config.toml
hidden_act = "clamped_swiglu"
routed_scale = 1.0
rope_theta = 10000.0
optimizer = "adamw"
beta1 = 0.9
lr_head = 0.00357
decay_shape = "linear"
final_lr_fraction = 0.0
doc_mask = true
train_tokens = 347000000
max_steps = 10590
Below are experts of layer 8 (counted from 0) of a mixture-of-experts language model. Rows are named router (the router's row for the expert), gate (a neuron's input weights, with its number), up (a neuron's input weights, with its number), down (a neuron's output weights, with its number) and show model dimensions 96-191. Each number is 200 + 30 x the weight over its row's rms, rounded and kept within 0 to 999.
Before each expert's rows: "comes before" lists some tokens at least twice as common just after its tokens as in all text; "mostly gets" lists some tokens that are sent to it at least half of the time. This comes from a sample of Wikipedia text that the model never trained on. Tokens count by the router's weight.

# expert 5
comes before: ",", "'s", " (", "\n", ".\n\n", " City"
mostly gets: " University", " States", " World", " York", " London", " England"
router,218,221,157,248,193,233,177,209,208,165,227,204,174,200,231,233,174,169,236,170,180,220,196,221,185,191,216,236,192,266,213,239,217,173,175,191,204,201,235,202,208,237,204,184,172,191,237,196,147,239,154,157,169,236,182,252,226,217,170,231,161,197,244,155,196,204,227,195,159,265,273,197,167,193,216,204,248,255,223,200,249,236,178,225,227,173,184,208,182,236,169,225,220,225,148,203
gate0,156,212,164,218,216,219,199,262,176,178,178,250,189,160,172,208,234,175,176,234,187,220,219,148,206,152,188,223,191,186,236,232,193,214,168,154,203,197,209,188,200,194,232,236,254,226,175,200,266,196,254,202,201,149,239,214,201,210,168,180,200,151,163,239,196,201,265,246,156,240,160,172,202,218,202,155,201,215,172,155,243,214,146,199,242,159,203,179,213,223,169,186,196,211,198,161
up0,198,209,170,232,225,210,207,241,203,127,258,169,213,172,166,203,201,166,190,234,196,146,191,158,230,176,201,193,191,197,185,243,127,205,176,135,179,262,192,184,208,223,240,241,203,212,206,240,197,204,193,229,204,165,232,212,206,203,166,189,203,199,195,195,191,199,173,220,141,201,231,174,255,224,177,191,230,172,219,179,272,221,181,194,185,170,180,152,244,208,196,166,210,195,196,192
down0,222,228,168,234,198,190,220,222,170,185,243,184,185,191,190,220,199,211,265,171,199,197,256,172,242,166,184,202,177,214,207,200,226,210,239,211,234,181,234,173,218,152,255,254,234,225,185,229,235,182,222,155,176,223,239,172,212,183,215,212,186,241,220,206,199,207,195,197,161,204,154,196,237,271,190,217,203,182,225,195,202,247,202,150,231,197,202,170,215,211,206,232,249,224,194,214

# expert 13
comes before: " the", " to", " a", " by", " he", " that"
mostly gets: " New", " where", " used", " South", " when", " North"
router,171,230,175,218,234,214,233,223,160,171,199,222,240,161,224,202,192,182,199,274,196,156,210,195,186,181,172,126,211,168,188,140,184,215,204,181,188,225,157,213,243,188,197,156,167,101,234,202,190,204,218,226,213,228,217,179,179,182,214,186,235,217,199,205,120,202,153,205,186,205,166,231,213,194,248,176,188,240,154,230,208,169,205,202,173,174,245,166,256,160,208,192,197,160,248,217
gate5,158,221,218,211,133,249,208,222,191,235,209,228,212,206,191,192,223,217,148,182,206,213,167,224,221,231,152,205,173,203,233,201,211,181,253,194,206,214,245,194,209,189,214,197,197,208,219,161,234,188,164,193,168,172,149,190,212,183,225,239,230,156,140,163,202,231,245,181,203,184,182,230,210,212,184,225,195,171,182,210,218,227,194,260,183,233,205,148,205,207,194,164,193,191,208,200
up5,188,177,186,215,167,226,214,190,212,254,224,237,184,171,204,150,168,211,205,197,190,203,173,231,235,231,204,217,189,179,194,185,190,191,221,162,201,164,275,123,176,275,237,207,208,199,218,104,232,205,156,196,186,150,197,126,233,229,238,244,254,169,151,183,157,225,188,204,199,220,193,254,192,221,220,194,205,189,207,167,215,222,200,237,221,247,189,155,202,225,228,171,211,192,271,205
down5,196,189,199,214,220,222,158,203,280,226,168,195,218,156,208,174,184,109,197,196,180,182,174,272,191,219,179,190,170,207,240,217,212,187,185,181,266,197,151,228,192,240,136,164,235,199,234,168,223,149,238,146,246,210,222,148,217,203,169,250,214,177,210,239,269,224,198,239,197,236,120,162,212,202,165,209,212,219,143,201,233,189,200,187,185,216,184,174,177,190,208,178,192,223,227,228

# expert 6
comes before: " |", ".", "–", ",", " |\n", "%"
mostly gets: "4", "6", "5", "0", "7", "2"
router,168,252,239,178,199,183,191,197,211,227,268,124,183,171,199,169,211,198,209,224,196,213,244,215,129,137,191,181,160,208,182,233,191,251,240,173,212,203,183,139,211,145,194,176,206,219,127,170,116,264,182,213,196,110,154,194,134,176,210,184,234,172,228,182,213,174,242,196,190,195,185,214,203,227,239,191,232,182,211,158,174,206,213,237,216,184,287,176,173,274,196,202,230,242,214,163
gate5,233,242,183,240,223,190,225,220,158,225,226,171,209,213,168,190,230,199,150,229,180,144,214,225,177,154,151,195,203,175,188,237,177,160,160,179,196,161,237,205,183,204,156,243,203,208,215,257,192,169,177,143,195,169,173,184,226,196,230,133,220,198,206,181,223,176,143,224,213,204,233,120,212,242,163,191,239,170,187,122,166,179,170,178,190,180,177,205,183,233,199,231,260,183,186,229
up5,194,200,210,158,208,168,182,190,194,218,236,228,181,208,145,171,163,178,198,285,209,206,203,167,207,194,182,198,174,241,167,177,132,187,187,219,177,217,226,222,184,219,218,223,211,204,187,188,200,166,157,154,244,166,191,196,175,207,202,230,229,191,198,230,157,187,205,177,249,167,207,224,205,245,191,182,177,208,189,157,223,186,166,162,229,202,234,231,222,255,169,239,238,219,180,212
down5,226,169,195,216,155,196,187,228,169,260,238,183,192,211,279,180,155,220,186,242,223,242,190,178,213,244,152,179,198,228,244,156,211,205,220,271,168,238,205,181,233,193,229,160,254,191,159,235,211,238,210,183,242,202,238,158,179,214,232,241,207,208,239,203,247,190,224,206,245,230,212,203,239,161,167,185,229,180,195,189,184,188,263,217,211,179,177,191,235,197,179,186,252,224,234,149

# expert 0
comes before: " the", " ", " a", " his", " its", " her"
mostly gets: " on", " in", "In", " for", " from", " In"
router,189,189,180,185,210,232,152,197,164,192,174,208,206,188,194,147,206,223,135,221,180,182,180,238,253,172,161,250,197,194,204,203,234,235,225,206,191,173,179,196,205,112,197,236,204,234,173,214,173,207,246,176,197,187,251,227,186,178,221,166,186,191,197,154,163,214,204,302,213,250,180,169,220,246,185,251,154,168,166,210,181,229,149,223,187,226,220,177,230,176,185,163,131,210,255,149
gate5,189,189,235,223,159,235,241,194,188,185,170,193,203,207,214,157,216,239,160,229,225,205,189,183,201,186,234,208,200,222,151,267,228,211,217,223,226,193,149,173,207,212,218,237,216,200,251,185,218,147,170,211,210,179,272,207,208,178,185,217,164,195,218,160,195,212,144,190,198,256,189,263,200,277,211,207,244,225,207,269,157,205,187,236,150,218,198,180,198,209,199,225,172,179,184,207
up5,209,216,165,182,203,160,140,194,192,145,250,141,194,170,149,255,187,153,211,203,193,215,189,202,201,163,245,218,210,163,197,192,192,255,200,203,239,187,193,207,173,150,136,167,198,190,244,191,166,185,155,191,207,277,168,213,168,222,229,222,158,215,200,181,207,184,198,201,267,203,213,185,219,191,149,195,182,189,214,212,241,172,209,243,198,191,206,227,172,249,220,262,197,174,227,216
down5,245,225,166,164,227,173,186,156,229,174,267,158,180,180,241,247,168,201,237,256,253,217,186,240,172,196,192,198,192,230,184,213,199,175,217,231,214,220,246,186,175,234,236,200,180,180,213,146,143,172,197,190,169,193,216,173,156,207,213,216,221,230,208,183,198,142,220,187,227,194,241,241,243,236,263,211,181,211,212,228,226,209,173,210,191,212,202,161,186,248,190,164,228,179,189,178

# expert 2
comes before: "-", " ", " The", "==", "The", "==="
mostly gets: ".\n\n", ".\n", "==\n", "\n\n", " |\n\n", ")\n"
router,246,189,180,245,170,248,239,225,207,184,171,247,210,217,219,175,227,252,199,207,192,221,195,204,198,192,158,235,207,165,178,155,219,214,237,164,264,181,208,222,228,175,166,198,248,255,198,190,231,174,226,232,175,186,194,168,230,192,187,231,156,254,177,233,193,207,160,205,264,162,190,147,209,184,186,202,160,178,185,255,173,208,168,237,154,162,160,212,244,185,232,151,190,189,143,211
gate5,160,197,205,196,213,223,218,214,181,194,188,244,174,217,173,194,155,225,239,168,173,225,156,187,200,183,180,230,238,191,181,188,243,165,197,249,171,220,201,166,165,208,180,176,177,129,195,255,186,231,203,211,218,239,227,200,204,223,207,231,143,191,198,142,249,161,218,199,209,256,194,189,183,223,161,236,180,202,174,200,214,193,224,191,179,201,254,230,265,228,206,176,186,201,218,202
up5,196,199,156,189,174,194,250,138,229,225,209,199,166,142,234,194,213,174,222,215,167,155,172,142,237,216,234,230,145,244,246,196,213,181,209,246,179,253,236,181,194,192,214,183,195,259,207,213,186,165,202,184,187,164,219,194,185,152,191,201,206,206,215,174,226,186,220,220,244,199,197,233,236,190,176,208,265,212,253,195,176,156,220,250,228,253,118,175,251,175,193,227,206,205,190,178
down5,217,179,163,159,231,240,174,137,220,176,282,187,181,238,237,151,161,244,205,205,226,180,208,213,220,204,185,170,235,197,197,211,223,254,212,188,232,183,190,141,215,259,211,142,286,217,185,136,216,172,192,220,211,186,213,201,235,199,182,209,196,194,196,217,163,246,165,181,226,171,204,212,173,218,146,211,240,202,220,177,219,227,162,137,180,154,226,208,199,243,164,103,223,209,218,219

# expert 7
comes before: "20", "19", "18", "1", "2", "3"
mostly gets: " \"", " (", " ", " $", "/", " '"
router,161,182,188,187,230,212,192,254,195,191,162,224,158,202,222,182,245,195,215,154,242,200,153,204,188,206,218,173,192,209,211,160,220,172,169,213,248,161,218,246,217,173,160,210,139,261,207,191,197,180,204,205,227,204,220,227,182,203,248,234,174,225,129,176,246,189,184,200,221,198,156,201,250,225,196,204,167,188,188,197,160,200,171,210,208,237,143,232,179,195,228,237,202,253,189,154
gate5,146,159,242,259,195,173,151,185,183,235,161,218,207,219,177,199,220,181,181,188,201,231,214,203,156,239,221,230,218,182,190,164,204,200,184,137,210,203,143,186,159,208,198,206,194,161,218,208,187,219,228,253,171,211,183,193,236,206,203,172,251,160,211,143,211,212,130,250,200,162,184,185,167,189,205,206,155,162,182,201,199,235,215,185,252,163,184,234,256,129,184,207,192,178,206,189
up5,205,188,201,235,205,165,178,193,264,169,204,153,150,164,141,141,151,179,246,214,220,184,196,179,256,200,159,180,186,240,172,219,180,144,204,176,257,187,179,264,162,131,224,258,177,263,204,186,218,197,200,196,212,215,161,214,236,172,198,233,159,225,231,166,176,133,201,208,216,165,227,192,245,204,202,246,137,182,164,257,192,160,141,232,209,220,165,139,235,156,206,202,210,144,143,191
down5,145,211,155,189,199,174,163,234,218,220,236,194,256,230,155,178,268,206,237,174,184,153,160,177,215,201,172,219,164,176,178,238,195,213,168,148,195,211,200,184,208,154,209,252,180,215,242,208,155,176,196,215,226,191,160,258,171,209,180,271,178,214,199,222,231,191,181,143,208,195,186,249,210,200,146,187,178,189,195,170,222,166,207,191,193,145,184,187,215,236,214,232,146,243,175,222

# expert 15
comes before: " ", " •", " United", " city", " National", " same"
mostly gets: "The", " the", " National", " •", " MPC", " British"
router,258,149,226,225,222,237,275,178,211,180,148,196,165,209,205,241,235,224,237,182,223,244,175,202,197,247,162,171,201,175,192,181,185,180,143,236,181,155,177,178,219,198,235,223,223,215,262,216,229,201,186,204,229,181,185,159,262,206,248,169,198,190,184,187,225,205,202,206,208,205,201,206,213,197,191,188,207,211,223,176,183,216,211,197,196,184,165,183,253,183,215,183,196,188,167,256
gate5,221,196,185,196,229,222,195,188,176,207,256,223,99,204,208,227,221,166,128,181,214,210,170,216,182,165,113,220,194,224,205,243,140,242,191,229,222,206,212,178,159,204,227,171,169,162,159,157,185,199,177,155,201,139,227,223,200,198,208,182,127,218,155,213,169,192,180,202,228,218,220,229,183,203,164,251,169,222,203,203,231,150,149,201,217,229,175,241,277,224,224,198,214,193,190,196
up5,227,224,202,258,190,201,188,154,218,195,210,211,171,131,225,177,236,140,148,148,183,204,206,231,170,209,208,200,185,236,194,248,200,212,130,250,182,248,196,167,197,206,209,217,188,163,204,187,213,140,173,185,301,218,208,251,246,234,202,186,236,193,197,193,152,209,166,172,217,176,217,207,167,186,188,219,164,228,234,155,218,189,208,225,176,190,189,228,229,211,214,217,223,165,184,255
down5,193,214,180,187,200,240,222,165,146,155,136,255,190,293,223,252,181,243,184,200,189,153,280,180,226,145,179,194,134,178,255,197,150,139,213,203,224,192,167,224,249,229,206,145,175,185,174,251,216,213,196,188,202,227,249,233,175,152,236,175,169,177,184,170,235,194,207,203,203,200,196,153,176,210,189,243,212,212,200,166,179,197,189,212,129,217,162,184,218,223,216,186,206,240,248,202

# expert 14
comes before: " ", "0", "1", "00", "2", "3"
mostly gets: "′", " September", " November", " July", " August", " December"
router,143,227,181,162,220,184,197,204,242,248,163,254,200,212,213,226,179,171,159,253,165,201,178,141,180,213,171,208,208,220,241,206,262,199,175,182,241,195,193,200,222,205,134,202,176,209,193,184,241,208,236,185,199,249,202,207,216,155,218,211,226,226,255,216,202,173,235,254,235,180,180,173,205,178,235,207,135,166,230,192,198,195,226,222,209,213,203,195,246,188,187,219,193,200,184,176
gate5,189,175,173,233,152,238,250,182,210,237,174,183,221,137,126,177,146,204,220,236,240,202,229,225,246,184,160,174,176,182,211,194,240,164,183,186,244,164,162,197,141,216,199,208,202,203,146,199,219,228,267,221,182,227,235,227,196,237,233,177,215,189,267,227,180,190,239,249,187,184,158,157,182,265,192,228,232,171,221,179,213,219,165,243,192,210,167,181,199,197,210,175,193,195,273,184
up5,194,195,179,167,201,154,179,194,165,200,239,170,162,197,156,238,199,148,238,182,196,191,234,237,149,180,210,143,224,204,162,175,177,156,248,223,194,178,218,192,211,189,182,164,239,231,148,182,213,219,197,224,168,207,124,204,216,150,204,179,158,181,215,185,145,195,167,204,248,198,235,228,281,154,164,249,223,199,219,196,206,243,222,188,180,190,184,185,197,218,216,235,200,193,186,250
down5,168,249,226,223,207,226,237,207,227,206,174,270,223,245,210,190,161,247,166,195,221,225,217,218,201,201,145,152,193,171,191,180,190,222,245,193,207,212,224,170,202,177,178,244,183,194,198,157,193,143,180,282,212,176,293,236,200,164,185,235,190,221,220,150,207,175,205,214,146,221,251,218,179,188,174,224,190,199,182,199,207,180,254,182,176,226,156,196,199,187,210,197,212,228,237,254

# expert 4
comes before: "|", " of", " is", " years", " States", " time"
mostly gets: " |\n", " this", " two", " first", " such", " three"
router,227,221,231,182,209,141,197,174,188,188,218,219,178,150,200,203,167,185,199,117,220,177,234,191,212,180,223,153,222,214,182,183,181,215,169,203,194,192,191,155,170,211,219,183,235,131,192,225,290,194,191,222,147,219,208,201,159,231,154,141,215,157,190,205,213,217,219,147,219,179,121,180,206,224,150,178,149,170,182,173,233,221,253,209,168,196,217,221,247,185,209,235,178,183,260,149
gate5,202,208,213,153,158,222,212,190,175,223,271,177,218,130,182,194,139,182,235,169,200,175,175,177,198,187,194,148,166,203,185,223,156,254,223,155,209,204,231,189,202,193,186,147,148,196,242,246,214,186,149,187,267,248,131,209,216,208,226,211,201,236,233,243,229,214,231,204,251,168,166,188,138,219,150,190,172,203,228,186,230,175,188,200,196,214,220,191,215,196,212,196,280,207,231,220
up5,241,166,198,224,247,194,174,203,235,187,157,168,198,173,206,206,210,266,176,213,168,202,146,248,194,209,217,226,178,253,211,181,250,200,186,142,209,217,263,216,198,140,153,146,190,231,217,152,155,194,222,173,201,194,225,266,196,191,164,210,188,218,137,186,203,177,189,221,194,209,201,186,187,133,250,201,175,173,197,169,198,214,105,164,244,154,188,194,202,206,201,193,138,210,160,234
down5,179,254,147,199,216,213,236,199,167,172,178,157,211,220,193,227,183,202,227,197,229,201,180,199,198,206,197,214,182,225,224,186,195,185,184,193,187,164,195,148,154,200,248,108,187,227,200,230,231,159,189,142,170,269,197,179,208,165,194,212,193,190,162,137,233,179,216,208,162,235,189,180,243,226,181,254,173,183,172,178,192,179,242,213,193,219,276,172,233,225,205,178,231,198,158,191

# expert 3
comes before: " |", " (", ",", "\n", "'s", "\""
mostly gets: " William", " James", " France", " David", " Smith", " Germany"
router,173,213,218,190,193,175,145,226,248,212,263,185,151,197,155,255,176,177,216,173,244,180,219,223,178,166,215,264,152,234,202,204,154,199,245,142,163,206,214,201,175,233,131,205,181,227,215,255,169,215,156,195,196,249,186,192,189,213,185,245,216,207,214,172,139,212,227,202,168,214,252,176,181,190,236,199,254,228,235,218,269,165,209,199,233,155,224,205,190,226,215,234,217,153,192,217
gate0,276,214,176,170,214,207,173,184,141,191,233,200,223,210,213,162,223,218,187,186,203,184,226,220,200,234,203,190,203,143,239,196,184,259,190,211,195,181,116,184,186,161,195,161,172,163,204,181,201,183,192,189,217,205,187,273,204,212,237,152,227,179,196,170,220,185,179,228,178,172,182,207,171,200,194,207,217,202,177,159,186,190,250,255,225,185,204,210,263,179,174,185,187,181,190,183
up0,156,212,151,200,233,136,175,235,246,225,208,171,193,160,197,224,207,194,215,207,160,226,172,180,190,225,167,191,153,202,178,209,194,192,165,240,198,218,245,189,213,253,199,172,160,196,174,197,235,218,221,193,232,228,270,224,241,155,227,167,189,216,205,211,207,187,213,221,231,172,203,178,199,195,200,239,187,180,197,217,288,190,200,212,238,226,222,152,197,164,213,192,218,253,182,207
down0,206,278,253,245,162,214,231,206,192,221,214,226,181,199,208,244,232,225,218,207,256,186,150,198,203,222,149,199,175,201,244,234,259,182,182,167,238,234,166,248,230,232,196,200,258,238,168,272,180,195,235,198,170,134,240,209,166,160,171,188,227,201,235,171,143,196,215,163,266,235,197,229,199,250,167,176,218,191,206,202,221,202,183,198,200,160,177,201,205,176,212,208,159,262,193,209

# expert 11
comes before: " of", ",", " in", ".", " and", " to"
mostly gets: " building", " life", " service", " music", " work", " members"
router,197,219,209,142,195,191,205,193,206,168,221,197,209,191,169,181,157,187,173,169,181,154,170,227,171,222,209,197,176,210,187,242,179,189,230,198,142,171,260,225,193,247,223,208,195,174,153,221,196,191,174,152,228,199,230,251,223,207,173,172,179,138,176,188,199,200,161,191,163,202,226,207,186,161,195,205,265,169,224,239,231,197,161,90,158,217,220,216,188,211,162,220,196,195,198,174
gate0,196,163,175,186,162,164,160,249,225,200,218,200,158,236,183,154,210,125,204,140,187,185,179,244,212,187,224,237,218,206,201,179,210,207,210,203,208,158,190,214,177,233,248,253,169,223,235,215,194,227,138,202,206,161,159,219,218,241,161,217,211,235,140,244,128,196,200,205,184,253,177,205,189,228,101,258,156,204,166,165,155,192,218,217,238,176,148,162,190,230,205,225,227,262,179,231
up0,214,198,233,155,191,220,234,182,228,160,191,159,186,208,184,259,223,228,251,201,136,205,225,152,245,203,180,230,247,192,165,243,188,197,172,191,202,138,163,175,197,211,204,199,151,213,209,196,171,155,209,247,218,218,154,272,216,184,248,218,192,194,238,196,175,182,165,178,182,154,201,184,167,259,201,176,186,148,243,250,203,169,205,227,180,208,170,201,245,235,179,210,216,206,185,205
down0,165,176,133,165,283,178,181,212,150,195,193,219,265,212,192,245,221,185,188,195,174,186,236,201,208,202,196,177,173,228,196,195,206,182,198,195,168,210,186,256,207,247,255,182,213,209,207,217,200,189,155,204,179,219,171,229,161,215,206,205,233,209,234,258,226,169,216,156,143,201,185,250,231,194,217,241,220,229,193,209,218,215,165,243,220,174,257,170,177,210,201,199,190,201,211,243